From a checkpoint of a small mixture-of-experts model trained on Wikipedia.
Size: 12 layers, width 256, vocabulary 10016, 84.2M parameters.
Experts: 64 SwiGLU neurons an expert, 2 picks a token.
Training: 365M tokens, 2788 steps.
Below are experts of layer 9 (counted from 0) of a mixture-of-experts language model. Rows are named router (the router's row for the expert), gate (a neuron's input weights, with its number), up (a neuron's input weights, with its number) and show model dimensions 0-255. Each number is 500 + 50 x the weight over its row's rms, rounded and kept within 0 to 999. Numbers have three digits each.
Before each expert's rows: a language model's description of what the expert responds to. This comes from a sample of Wikipedia text that the model never trained on.

# expert 48
It responds to: Colon after a field name in infobox lists, e.g. Draught: 6.75 m, Budget: $35 million, Party: Fianna Fáil.
router:524457433489481483494502505465517513544480481480449457536558515500615578636503455495536473481515518495482456489531416445503488437492499397548485468534521505500469434451476497455526493548449512510412457441529461470574573413555494420449529528420524499480424546524455589512417491497540505477526564549526503637540562463528570491540402601437451542463505505515456540451521473495522524590493531476549559565532498493497612515597492411563503486473478500572501497621412555461560428534464426572470543453568509519586498397491514627498482492506481473628537559543402472396500541504514518555495361497436526470578455479497526544512492579530459592495424400473447505482433513556509537513438531473584561471448563540491522513529595515473519481431496595406557509463539504470539488549445478
gate0:530529419503478469613462513548525424502561490489461321521469586548472442466506472576505498555478510486534528456481503448454558556540581555500493575513405538463488420495500458584445447529441427485496481519558479471541533509521462528487507513458459461474546432525438477585459585459483395498520504494603483522457553530441452443432520496389523472519511510526474498530546529484488593511536518549580418495421479469479450465535547410534431439385544434552509479433512573474457444540630478542522462476440553414560484520440467415448470510449415473502574527584480474603512452576477462597494546477550528526524492548498526526529501428493429404520497438449511516563463554528492508603506487501449534425597427518530633554453555382510478532492545448553522436535578510485517532501457489
up0:528549452515502478532464584467575457486535453440487497543523437456466485471532533516442544530447456480521440515472533505582491507497442618316429456447506453477456486467502516502501492530587485475560521594432476305510474593483544462495570395493531461542468507536507467568601462524540526495441550452550542505529486475547522527529505522516533491544536528585512456498492560430514474470468496532431387439477546552535524557454481501426435521538445516479543466593438426550423549532484596456590389540517472568488474475562501485586485437406450553461567523546542552529490458458541475394520573522581459551504500352455423478542485462532526429526474527525465552551455535572506583503479452485380482517555587517483505485541424533481508465479549472558530401551551478501453514477436514
gate1:500514524424426556505507504555561498487437453473506493470578572541482514472587506550521398555475517502536502524590435442551558456530561598525430516491630531542485417526489517555464578477548455401521562493554474511468530570624488510459458562400463531455499584567451571558564480559511560491531547506534566512445540421467519538517418453569481534549502486553441448565496508521469509450592540460346469498508504525511446453473528479581440448532464529456503487523459486494575439534507602502469516511461459447551498421472513528618514454479442485591602488430454552544502450497431451524522419437535524408483486488506538491499440527522520573465493482470435493346527482587478447533457608614435516493480469528503458450503512483480577501527590498483546508509527483413386510589533489
up1:525490478487512399522518550498444511542493449405640571472558523505504493561500567529502444427531599469552574442556487575406628501546471573495475449447491481445534572420508534534489491414545595455510466491514571411542465437492511449499521489472437529460523473663428475527542520525550547395448562423415508506485548453453576633510569500576440505527480532554540505452548489503449463559563579555479488556506545448512483463457501511483608624450530490460459424526532507608507457459492514526548427402462453512553425469562547448453484521451482514518488430469496411468483511496495469513502479489495481545501519463489372537510533407419427469429452444514502451543516461414465517529456504462432530551562513545509528511442501494444474413430483444469476521570594488444518518480502436
gate2:466583559509574417504591527535452506536552520512535483511422562507487543499395563420613474588477426446500420435486530527518441512502455506484489512451538494548409501503506404565491377450454518589489474440492520507500555466491524495493536496475500515500549460549374430441525496553438502503520505461485414507580558487465458508528509595615466454407575446537488581504559525531605481520505568487496445549453468511500462388528501492384502573520508529588568511465466436465516457448459437529497549568603491518480524409512462532543456532455549478571674538517529512502458477505532442518520464502464427537503525535526472529508486543476511494512539418480562524434497523474445479574500462397510523403526548595484465568475532509509445571405595492498493495437518523389446423417503417
up2:542546554424514477410487519450502486443594566473466472553516473480556542572590533484529504513491569452560621501531563541525473541476535461535520489455498511504464484473479535474456547548466569469497563510514546489438479416475447486593428525553487410470475588444555498405451488481484440484514520638497490528546412450494532465451592382571657552452516554450522536512518509540416532492558505556477536503447472485486525491440495443533579457558526506437507484532455466454456503447458473485481593508530531591524448479465536436500424541487480478614512479469573456479568525522520445485444481540466428487530556585522586553461564504526488424479445446440390491480513425484414420539521482503551477529440496497492452521535394537577493606467643488543677419461495497479510440496500468
gate3:514486555558599455526398489499527560511486539532474550561603595506488511481509389492474543504524496555518469440509597506514489452550530469509490475544465543584450466375434466525565501520427464512581549524569432529494516561573552445522518508439454472487471490548512507495527544578513524556435483530488536490462613452548514492478502612462486522521494525566564566540472521465565447518394525456471534480475521553448515470528523403480487552500476509557431484461523534478508495458460521479457527522517527438509378464576529452500492530519378473457481459565433479489484527529501511449528499457551600535486506438639500532561438517485585477528470524471460475549518479428469496542457603482528429516519594491500625517428512562529613533463434701649500562378480526486472540566542479
up3:544487461447453500533444435486481478538458490537497501503591514480501529536511525526501402437549519418395510565503570462502575469512460488541476518489509387523556521526472560530568467473609470564531402504566527434514621507607471488489472529532416494512524506484550535427588461471585483461418557454471378488509448453550593500521543450477578561509564579505552402534480534490488494501601482551567487575473500506541459512471474578563472444567615522440455576500584545467563505510489463495571425484539553568510526479454480486524464429583602453511387485464447474440425536509488554632511518500487524458474498461492500462473520557461437460515501403416520537473534472510401534454461565491565397546459440486490531573509486405592507514498445519492499401601529541498551567569523474
gate4:527519543504473504581512475521497553542442501490551551595494451431477544472472484578448564501507578478484576515553443445588526447532550594531512426562462578553451532547445502436553512570512524503531541467447531523575416493459510423458499472465558479422510539477554506553510491493574440483520448539425452422459462468567445552547480544504484503432550455605493599470510429468598560500536516491568533564526545565536478420481506501600567479628443540530487538563466416598553420451479520524505473493513540450508511529517573529559416497437435500496502545459528561501550527591500529520498451580479537396527482565490511536509511622482537487471503552459602432506563434567574508494509514534523401473455483572498407493554435445555557486412520488362488605614470510535519497586554512
up4:379448540521442476464521518442521456564494504511561518534559409521557429480517521506491349492515483460483541477571532502502455441519418450515456504568566417640484572530515472494443505602585543397500476533551529520559501534490497411401585527472540462484468426521518461511576372497500428483618453449547506441573543554618423506587467445481463553470505433534459471566435556461559502525471558475563477506473483474499532468512509489601508562419423449532457487514527483526483476475510496509582581517533481527415536476591508526506410545557541447445478393501509460540443533432454548542569523434572538449448517458534430547446542585546546483550504454503480472547575404506471461432525463472515503518554443457574595449442463474446486569468525459472493564501492563568518483515565526
gate5:495493402551599565552568452492570518524500582495495494556532494503550525506562487511437512371476429449514516519471546451461549562450502560509440454578496493447461522495561551360514560531496543506572524488559444483517553465472593510532491565499595583440498463519466502475586500455402441365486487480514626500519359478521457502363483516472569456452445480527508501523468479484565468479420450528482478473476582460577457639477471490525471548585501488451528476527402506538551507454529482578429532529490502478575546500550479545480502519492364571565523449428479484550449528454559544479474425464520558503472571435464452493586525415489527553537495466554452447557432450514370586574501467446456448517532474568537494506512441471515539561500436423508511480463523481468521463556485571
up5:492507481553527547460547512534497477534562471542454470536439559531531560480399426470532513520482539459636430507497514538449460490528474470535479573561527430491539611481496485540526515535581507457523471475576450502520505471498509442561394457603527505481551497453448483507427494563479546414470513527522552555461480456530490544322493381509493570572523565535576499503566478476501551413558493506566512435550530519548481515461459526525476514431519463522479463528550463529521500495447462570472469426479502483507504503489442569404518578449488573458654482539468387474410569446514569458431538504493424580466454483551507477561473475399493584521510497489456478551648595545482408525487580422519467487508488397514453462528574531441514440475551530435516463454494491547538497637397527
gate6:543509496513537523518471636479521491510503438484509531471519538509506543506518482464671576420543624484462433479534495531514539434489534515423477507504437566576395561477492518556511458446490542520542519498479535473473527522481563397535455417437471456565413490530538460537528488403450542504560513441537460489542509533443431502585483484475509530447523478517422592449456509514504400578584509518421483520489493579585527419490430472504543507474579575545472472557541637502441418478506525566412500472595487533565396410551448530506416501515563506513445566531497501529534521588479542549564448480518504541548407419528536487504452528465552543541549459505505481469443485503464539460471464504395469414451558498541500481514452445515567447461521568545581517551415500664459560505432559
up6:496613509529561381529488470520463516550493497535515450538537455394509409503423463584537453461555537475581546491580480476519502430514554534515447496523498463437510519460505536455431508511481491422537505479556507564577495440479469498430534467478536503520395450443668467440530416529570514559538475463609480535465498523496421526475535547486493460491573509419407487495439521505490460555535477479466578503436493488604563585509498557465595525526426551477500474418466518491509491433540528412559508429498505511395576470583412506571460526496506417506461419456477541514528529500498474537484462466477468425498450446511491534486479460560603488484511398491444444502534447531517480436494467389453506488517397449505538504421571502435509560553497641402522459461407457600388548553495466
gate7:453545473497465502428451544488534523483457578455417483511546576472504566563439528525477481528511513536504507498541505470503421477497457509517495468542548468562562513492433511506492476516442488474433624499431451511519394504571573480434503530527484401468483408541417581530551481490461469523390524545520477471567531494547500525482511527519523456469552436593471536432478569519523501510473429519659563431540521509530469445580510411463483542432534446509560544588430500544484321505520417404406463598462509484458493509505561571577478450428473511490615532364448532459499476568507472469528494584443504496419474482478526460552517445513536510554518502541442470463416641472481560529512513460582463537542457515528582453544452504538556567480527514494505519497532461569581636453531422
up7:558595477496431563480611538547498453510457516562470602536454492575453463518582529386519428443449489491483419551491479495549497530469467586513468494437613502534539505556521484476489359482541416545524553545493515432487501496573540537531483467532510503445466467458392540426534447566464517517481464637618536449555531476532583541552527449518499614537465488400495512501452545499519478530539494435455498545529479534525554449576595474537506508447607458501627493532385463453596574533522540412535501551437448494498527510421543566544477494543477450462559479419541546484442464526510642451490491509459428512484532491525492552508463494607573492466548547522427568446477501520483464549519457469487565495551581497580480547513468490561470532502517430453533483581594561501501501529548428

# expert 31
It responds to: Final pieces of foreign place, people and dynasty names before a space, such as Pazardzh-ik, Sassan-id, Jiangx-i, Afgh-an, Bezir-k.
router:497504430415516496452517434448605484619523491457500485457570503488534529540424560510500507458500431509470396482490434481474525446456478373597425592444579548584491465409496471500431498485453477567512477479483514469505579494509450445469546572471527568510515489540404548507459585554555461500533579491454486604499474539483546458509477505393477488387484552555474579445452490393577408567470557450550490509574554522465580455515399432542450570486522459563526572535445494470518478530466477420448606439512522494588515482478534517489489547489404474527516609577487439486426469402477529544478470574478505439515541480573552594515478547520452489528431525510516466567565564575514592515444580467499523544475551439454486519548535501485442584453527515480583493460567528505492542572459548
gate0:585469557445635482549413472493480504499535518465493520483450553502507457514555470503519507445537563491400452497468574547470476453582459536530461474510559467484516587455500584610328520486545587492537498482527392417442493578438483549488500492584467454535447553436528477571438502415497495522499535484542488411503477526510513450375437470570482505402472541498575465551570444582539571490484548561519431538556474602452493523553496474573503567513475481516503670498482484442495499554439498501547532496516477484483355448651592487410457391467483561465491519480599495506481485382512535510530510536499458550463533519428399524528520464535463446588452556447477511472532514424530512526482517528462515508516478503467567490510442520475517597464488546539439520468510486486530577521494511
up0:463410409504445460583555443539478508514571414426535375548638502543514487524481496498351554484481470471585525518520406607541479523502474533517526528615363515507522480383538534445503493387479526412506601568544475540494485523487519436565474433443520523595583471525454529541478498510440439479507557530545422526503553496477483527532507551536562582450525494443487555555564523495545437572446506530506458466523538508538555519526458562481467451392476537543525431553461551562473472389489510538602532405553526579509497569479471431557456578529531452544488453488539562526510524487569502542521455517525455472483573604494555444524518470504450421492479526486520526526447445535410516484514480552394485498603475447515524529523575440518550485436572442495543524553509471535526465516520415
gate1:557566515532564463489588445538468509478502487514496524463520579491445494420475580532589480477484427481531569536571478468412434533471459490513482583503590455427573567467477513504525548579406472495531448464543520471540491429579474509548608578497413554504572476448490570466455430444469537468450564513522455511474533508547538510472507539515423535431477558446473532501525484428580474493544536491452503572551520579492483486504518465538478510581479655490559509545491497494473363530446517346514476511443511499509483477404643514471438479510479449598508395477466571592560597493457396555608466544502574521429480522421579415448467410460467537526421606493462510477537482494477386488513519469445477570505514504566457532529481458534535526553455498540459518503512540506424515533467480
up1:469557484439505512481462502425492478458544495476402576530481430468598536563583520414518526538410443526518566531573485537461506526437583502503456423470505513494526415540425465482514445547413450529527480525511523567528462420485498561409481415549437441501447588462611539490479555526539396509536459494499416490520417508484585530547555426495413529445406432503595440528541571512505620529557481564510525604477530572479370469477482470480508565437470520514499476486582420611429500548508537468481439486521524460548507577484586481554536541477521423518455574546559517541559425577497468444522546461486574446509423464468471437395502506484540573534493477459516497505551604512545444511515392535448417481567471500489450486468490477469537465495537515420493526404542473488544520448592470
gate2:491508583541518528492618446452483533529431568485467433526542513357551503413455514496502524521527441509511495459554480481539423556418497495437552495570544537456546592578456522500474476485552477552594602508466475478476444538568482503490422486558418553504568549548513484511547541528538548527517437530507496413486535585523389517467455565474409494517574529507604471584524491561553539469416501572504555541451481510461468474515442553623511407527510493474583445489440514477563493542501566474460520536486476465487651527500606434345379516484591488576501528477466527508536481442534510526440557566538580552521446502588492512514575539454497557403534534539485489542513512473486525497494496589455457546467417552478538526521514498528497539498444489500511508543408404463388592440492488
up2:543565495504522472545512474511470510466485529617534537558459480419531485441480583528525575496552412466525520441540491557465550481499518526449512550465436509482485484552430518467503576456462493422458516518394501381464434477464542481416494506464482579499436533492474496528504569526454526460488403502597502468490518514557501525528444485446577601502545452527497510529530518538429476554467478500479451468548449596596525552622482322409459540433470456420588561572470465457508515410470510485495487410511583521428564431495538467519568513475426530443535618501476488531473528457496552496489468527446508476546558521517574569394394570463517569515413481459583471468477559501490430546556514512438604473560565501434573493569413530432436472540435446504568519541495500510517482443484383
gate3:496578490417544540545487495492490420594534499509559452472512586543529514408461529486433471485330471439479541427534476477409489576451481463494430456524482599544515447476530466535505534497478575562612581485451409484500493484392522462508533522403502592421516475464564539560517494470577535352531467495570483547458571478542494476490531581557439443495523526523587496493565479506504523476450491570456514554466443482518502479509549542478431550451474466526539488591498510495570472477466539462547480507487447442432419538343483544486460475486490474523462526492523552490580494458573512573504518458429461511548528546574430442503517571501586537399500579490511464566561421432577486398478545486449473568584417541392502516457570438449537448513505447463500408458480470573480514522459470
up3:530559469460555430457543501488480510463489560576488456437447491429452483485504505408490481548474517523454458520467496531476514515479487509573440567587484568490458447610535477574494535581495545525505522574540523540529570475525554481568478444334630463503542462547523577348488489488618620525501459484512488571530586510475447463491449513422461489474509438555397520446484524480500558466451442501486422496481580547472470496439518441553514476470543538497480543569468456497522539525612503469451440526498521512587480446409505409541575408478545519516452602480445593557445439535601429500553511516458513493543565462581527455425512553479443389502530516521501522506510526539487459567492536507459433454574459405495509474504481484572452547510403493447542442454525587498373480589498497
gate4:493457581547512437531508389430467532518572458532517481435564459460461519492547403467560462460565487521474504518375560520503455505557473410572514583509481471494521470447471424435477623495527537469549547574507447532497520510437488581455516424487584557512507492535438524494510537459523495364445547466501495546483631522487530516501492540647443546441560447525480546500512567513499491528510473477459452515539569526393513443570512526561495487501470586446540496519466489476423535582436562532531440453553443559633443504451532545485491560514530475443551521509423487526509507433480459466530542473543517489485554416523536522537510576514353523564465558424589524504494589572426557545499595527437596505544530476563525424544530455548476564488493530545489449568438585547470472612557470
up4:528456476531490486491540559547532501500507486602533430436488510447558504445456467515512515454448554610587515448484444492492553472519480541494535605560497508492512469458471525502452525490468551510399499397547522490527405511460476524598519424524475492574572505470520492433470531520583521436513465499516536486478452432488462454537436529494453574461506500613498451346433435477442541496493556500512436512547500485538468423507434494576464572524472527428478454555528562473492493470430613548458491521479485480520480501599471569504351585581471492576548589573539501551447557481495387527419457560621491465515458450524636475553394510541410505466533568498568465499539439479502575424513538553458495409402518493484498512541479445507508488453537469547587460565498459584447485465540385
gate5:465428556477481431547462509453599529526512455538611509539452389552557486531470442463484468506391595480478464486497481469511526470465461545498454507426558531562469423518443519405498449528470503432520565498527473615465525502497476554495467499529499404520550458492430527578501442568454381516490527555443330558460598536546567573518512528547501421478542477560502534503429557487463529516492448456622555534461465534422570538495464520453433542514494442454456526612544525449442449492512528440467546481495514420468435478442510420529595573468529504478533497446498430551529511539537447416522438470563492468509530562560481495437415437537558467475569477502462536488532643461411503518467399574481578600470555508506487466427543454467552534545549462476570525461561549515516558527454554
up5:465497468423451413515450576416540467577501428467522527572442528515495467521491589431513479588541474473578420508628433622475515573471505464512459453523554500487504462513481520436523462352376505495527484489495558425437577473536501535472471514559509500495488448437494465515532494494490503377496465432521431638537596517579484527493501465507533505486530528516508467452507370521523469528506533454512505510503451440578557529490459439523604375492465512540508512533503519646470495431405501593469519478450551429486523539561476482448511474565511481445602454519550517481556504395477516446529485430529456469433537516552499479534335467409512502492571413552558508554514576538468485556489496513476513472507548385516545476621514567468457476440475525540500530452519500491496518537439464
gate6:515527514451421496553541520470520493489601475517560454463452531505462396474505599499478544481515633635452550493529528477534575572487634447530498500488500471477509507536476479466546508465504480494549533569506454500502459559429545557476495502534476544474565563488499458474469476498575542499536372551465516410460511487458544472480514465451461421501515422575542543518505497521517474506493550527519467532483432488558472474457507466450543536418444479541509525442464531515617587568424485523437490418517483543446515399555494481563492521511484483521460638524521477465566501519507527528468400478501397608457463560475430450354464533459516453500480546445478450511468568436586522445496410395595517490481541411688594477462540429486538512496438494542481553442470468464525524538416602
up6:510504614498480536570511417525497551504447521459402519511538526526454519509561533466511525465576539369446509447490467466453558509497442576439460497446511483565476526482395451584513472498472509469485467369498485575483486470435578493438452418629502564594475456556448540507440423484546505433474463474414422536493524480488540594465473560546433587562350496509469487483551400510546548493413518505525501530571435432498450503477549512512437590442481412495419459439498525455569547619432493518424517514500508546591511499465494517497517478524522435482450501426488521511485523528545509575505383451459496509538493542586415437469462476502408454424458451496547497507510583557509545502428410546505510564459521584537467507466564410481590468526579495451558467422527423478539525490512507
gate7:515480530517567468570445547488462445470469499578447435473561460515442507439528527450433415466437511463559584394589562466411525500577555590558504520505520428491435546516493524558486437417426453450422477527543476431439528451435510614548575522514469484460406503507502605501467460501442525450472521558530543421510496527410476486595486540542530464591521544506560515486556473451429545542500578515432462481511486472480525421487478564462585458555537476633574483505497460549556607555472415548549477569494521491481444557517482419512500527441487411483411513478460532494506547613489460490489439476509467490485414537435605409401557543461460475466569534460478513446492499554467557559476492391504488424406474466426592480483478552540494440461451494561582485536478532495453422476488521
up7:478478563483438495436538457483481633479528463556527547541483522434496492483475453541419498464533526438489497633487549474541442617499513508526574524466474555502544493536521480499553478499527569438460578479492500503498434562455592529549460453498531545499556423565512523407510442396538550437468442452610405553446471423541457601386635418568510514471573505422514454479509543533511550470502517529433509430533559524503538487514455448476411482535428560469413535573543501481459511505532532589470495549450515491495554510458441482530516500514586557514502489385582453496418460529506473477498603434485512565424543559560439417524482505524516533555559441482427486462486595443520562530483538579506516449567492512522457581507544464460537502564476649467466517478472506456486572418500379

# expert 30
It responds to: Opening parentheses before years or notes, and month names or early/late before dates, e.g. (1987–1994, early 1900s, July.
router:500555435474545439572496468535530533552549465517536456512481586457562547556491639424482423435559517547468506458507458485547511474469449433526437511451612478586562502479453504481425539484496461520446478419572509416490473454583463460470462503425508522522443528508479575550417516492551390517461462547517442506547528537534536483567490532382470571463507518593495573437493440525611520529445459501580597418543454526559563525552388485494470499547443463536423541483449506462549464562512461454433484463595434451542425457546459558513518588452461503539500572530449450466447443447494609546464380564476465608550470430569536513554513511498536499491547485495474441515526496523567549465469619486534601496481538457478437539526531425485441490486451517441582574486521478502512480608561542
gate0:514518523500540431405544538544441519577473489508397479506473440457554487632474540374583504470505536517458463519491460493474500556532433520523598440460409507488494350423550528469447482531485578490473358523549468508540468433471571509533460430528517498477439513509507465522467535438512614486458405378457369542509539626524507493477384526524471550547518530479526608537463543412537452549488496445502487530543532445507485525509479410501539415498545448460535558410573567537525595508520498524552495565539478470546528468542495489420460462590535449515476485483555473454531531509575529522483518399433475518521527443500528525570479470510439488511548473538525469506460439446494520488498431497528518474515496438473458571542523522554492524438463398380497575612516617529502423425484520
up0:553471408453455604451521511558450443557460474487432494506507521526452506570442468493469414441604461496578446402552486500547490478470568514465560447488440585613431475483478486453555447598532445435584470481531526473567410378448537430516496462515477521539489460471493485489515502462561525412509472491493485486522529569432497567495490556586578606570485515491597495491529479520471507463472419455523517453578421467491502512443533398449452462545453483446530473549447541608518479521526465474454507456518469478496492438508456404403494485549544487536501477577575470572399475462496520556554487512449517514449507477524416461582439505546526444572521542417477428464528501501468472514503520560545401571491510654551428478507474478556485609492399480448552599512430526557581499508589530
gate1:577498655498430484437465386517394497508514448437458470497491444566509529442508508535484529459410525448469534511400479515551464568481515447554557544471528581577535610483482475468482420605512478597539532474466560526488518449467554471462497513494553524544549520458592480500487598497492460550443490447422417452560484609528437432429486551531465515475524544510502610541567521499528534482407450539551482503491517541504431571494534559544517552555532530418480602367532560470520505507570468498571424524529447538575430537427535492471516592455430541518483540489543491420487484467489565452505461476455535515445560458469432546557471544446489510492457435545485470618541482490520421508594611453474496555453534507560525493494397528563485446589429481491499437546399563498499512505567490
up1:447439559475438573494563469468516602503408507559466530575483482476490444502452497613597570472494458524535493511563439550505488492515564487493544481414506432380597444463462412500518492567518461447469446489503407551527439484519432477493500504443516557511550481519515491484493487463492526486531478518306493449449546487484472496525499559485464599378490669435491454361525456495464502525525552450585457494480514450492451509526617428494504502512498565508592546418564526504447581558489404541504423576464589457505446477489512522533470570480491511479473572488496484524503442424426471521512514536495547471479455553513500498521537503568503496545445558571426574506532432483515519480480388569556541474578392521546508530498550568455449482416490456584517510453478523514567385514515464
gate2:499484455559562556571431475478559451637478482569545444466579479502476499469450524465487492516481483486518480435601503405517560518521448492486472539494590475474444437514561551499380485420416538492506415568525622471534523452562551486537589483467444466525497485534478456528468422501505547564534595421484519411506568449457419433523450515501518582458437507520548407437455496511505534537482632457559565464432453495502378388483497560521553507552559510450450488550593505562463523462549478477523454492478524478490498516500480428498531465565479499471487455506382568569563529575422520422525426433480511488476578455426553484563452531530501501455456416495560552575472488591494523494493531465447415533469489501565479502359533552518480430518483431419449540592559512476519453548474440
up2:477482468445437471505511522561512503462543522524475463466519483528461441386515430561445465478477533441509514543563448518467519469500451519360572527418527562481582499461501552559443606575456544580548484523460459484569473468478482428558547572532480553415544426535502464600565448559505585488563504579531559438489492474476446553514515466531487541468515424517566510546568428429500468471403464489538481534469517426518489447524457510456534555522549568526527505547496532518477530454469501531447496495445555488531466489526504471470581508609483474483510367493568427620472477400543549464486464474517468450415571542364449516482477503615576493512541523549576516479546496426391463515519487455443491482547599475599507537491460517528459539541476467614397341450485560488462593492549517
gate3:631539516431414479509497505494496471507454503521457518488521493539522560539498416569438576546500558494476500492565512477458562425528603463450546570507572458459462556535541500514467501520366519524489496534474498408547490464514440402496481539492483414448530549550499516564516462499402524542539463435384490582505486423533546481469381461539534569444573496463453537446495505490490503533520491408396508558610486510487459502484525490564516580529515536471531511453514523485511453582495452527585497355507491454369491433501435475475545507493428541436490462388511473499528557473457484452570609497452438579486470525498435554492520578494492567369407497455488516589462440509486511531483515534472438490573458448403511538482547483453446576476539553493458502474533570538414399418444607
up3:509451485530456499499549436408537514534502543510576507491458502543475479516476442559539570516539563576395451481434416469510519459501621565539535500579485522567451572538490484467491504482444420440486539603504366556521525626565526482544519492407475517520487469476617507516573411457453569624479498539556572555590567542469495487600412527481460513438473581464561519539490521490477523542460468524519485490523532419473575517527523503414467490448567473540531485580455472547573421464489586471464588531506503456429403526570391458502474496541578580544510490475492466613570522583466474445515459481422515546471528498525432413482425499522458474516522455550472469482516494492537555490494534505632526587540487621464558532500497444498504554592513493439431488498462589522475452488540453
gate4:471510559514475492538540455405485489533586501552531553494564528459532525513552583447536450523557480555509488542460478493474501446541557577435470496465539464607591496516444411555489506439478473568468528530593565557419494496469502548454615541546487584493622585528551529471531495503607574611505512460531451458530522471534490434530554530456493492384488460596558487499572418457475425468541482571485478515543491452547491564497393514493556529479515479513490500428400466541500525396481451432497416495548429504519408477526528541383554524411489485472404490583437463462568515553565394498491459499496530486546486509541491478529548500557539611473534483600496476473473577500503456514535635555471511487497545421539446522509545586460607462422489479494575458409462558434480491458473465
up4:409511474516443492474519535441499467464517552487406570482463507483505436424395514535512547518430405518454506451468566443487609473545588511399441508552496493527420523481533488441544559570596445440606484493475465552520514495430545550555549462558583523526544495450452445398583533536480572496579498533635461526426449389477460416486497535510468455534536586461524431526425582474447462558470454486498426560490528460482561499559561481512415548468475568465490468499478496532520488447523421538512423560386556486577469576513479489481447496475529528500477443523571544442549510464477569499527392517534530546514559577491509500443450371441487453507523388485504542566441551484456490531475483473439491486511514632531552523481531444560531529609520414444471408538486513481523488525425463
gate5:557387515505512564523491494526506465498489517619538539486544534542484452437527497526477478470405479464501508510564460478514566506526500457496515492493487609459439442413477481496475543572435476477558530508527435599522421495544505530551448498442524562574441497543553489478598593371689562389491562507552507466527520491433439490495621441476459418472503528509552549516414542525442546469586497568452500494482551524579542475518526390491480474495394539530409475498504484504483589518537474529574483607531507611522521404502525518433466502519467534499494500409496598444481450486436526510553453435476498445674569558506497485512454544526492485474469525491463544510466504543546534622501511500560467557554483530499501488578513605537535518552463409401478524478504567423512468545512508
up5:588524542450510551465483547559492497513453516493575563496484566557556485532482391432525505535415466522452493499551445518519445473572499549517460518490487514450608479503522587501599497456541443446412564472510489425545429499577522510576463490530490530487475567533416465509552449452471457528423502513474510628446518517522491515472565571573480559586495513477506456484400416489491531531494480471536469543477546502534521423506516480511523554500551423533551515492471456639476504459447439529480628481432552413504529557480495486627487398472519551487511395539458553577534552448512422432542511513508548528450464392494365520555470453417501525421488477480504561459544539531508607494445423580477499494456537517420550499484463605421549467505576499471482452547506543486375595437509405
gate6:503452386526415467485473418549539446503479461505556528466494399440528493585426553446486566556627500452534548500469504537473511507450510542486395518545474571502532516405498483519522553500520509425491461527475455521543425522580542527615474458463477569516464493415501607444524536465439539445566550540482562448565547608522530458548475435507483577382428486532473483482482484493479455487449542510399589454454460452558545464394458585480467510439478566494545452496507468492588492556513564428540477463477440405526459476565480343613448521522503516492526512486497459517583530554539513420489440540508470609465417438499543521450423507498644478498555497422508454408510467455439455445484485494522446510455399537474514527509422450557441557531526442453565494507507502475465470529501537
up6:522480450499467500454462583493510465541451489481553465544508555508524458486535558554484413487509453525453567553546514505513516506516541522620345509575460521404522465520513506554496481512566547547452442443521476605408526551610545408391484473423534467476473418536526428540424468465471418462515490569420531499494539425552536529489514579468504520444487538578606469528426477507537510477527499475552521513501512497446589545583559428536461440522539569475584548527542493518485531617547459512494550623602627438504517474483468462410495439451547525469498467550470583602503580412450537426509451527502543445351439528515529457462523564467505456492517508405446499428454531511428485525559522516555478464475471466504482457545411472482479482553477413526491540484482474528621450441534501
gate7:461535444473427536517453502454536590470532498515542473382488522500521557595588495510551460493540486484466623527502480508528431473527471522509555563570462537533572621449556414471472547501481529498465529502461363415398437517438505479461540545486504520466538496470496488521507496584473513507505474475497542479508515428438504517553535574467450610548431438412487481500446445602419510530512496504418512494492505523460430511453542569470569569598422541514499477466486490562458465502429485379467525417549377472539412453531479473477494502568479487430482556520444576382477537611474441480487489587485472568537447533540461434508492461531567560409428514461422487536485536500491510499600440443474510476531562611371529581450500474450515579466480511500410520492512568507574479593499489
up7:399537516476444448500517430600530476525562424487468478508503496442470572520496440531518463560546476397551451480479451416481446516546508473524500485607493544473461504563492478474517509527501581442483518496473347417485428474601513534515543524446507481525597434474513505494520572543459513450576539422581553526505505494490488481524481423504435474617398459458482539512488465474524593509565561574564525514461566470598584444446473488532601481497485551566486522566520556511479463604495493483518544664482447634436379557441510495530437523466449483575457493508503563486457554534513562485519452545529443596481505476496454449472482505458446538434473467547444562488578448576549511504561452501410455494434555512459469537504472501452532453546413505503456478547547535420398531511516629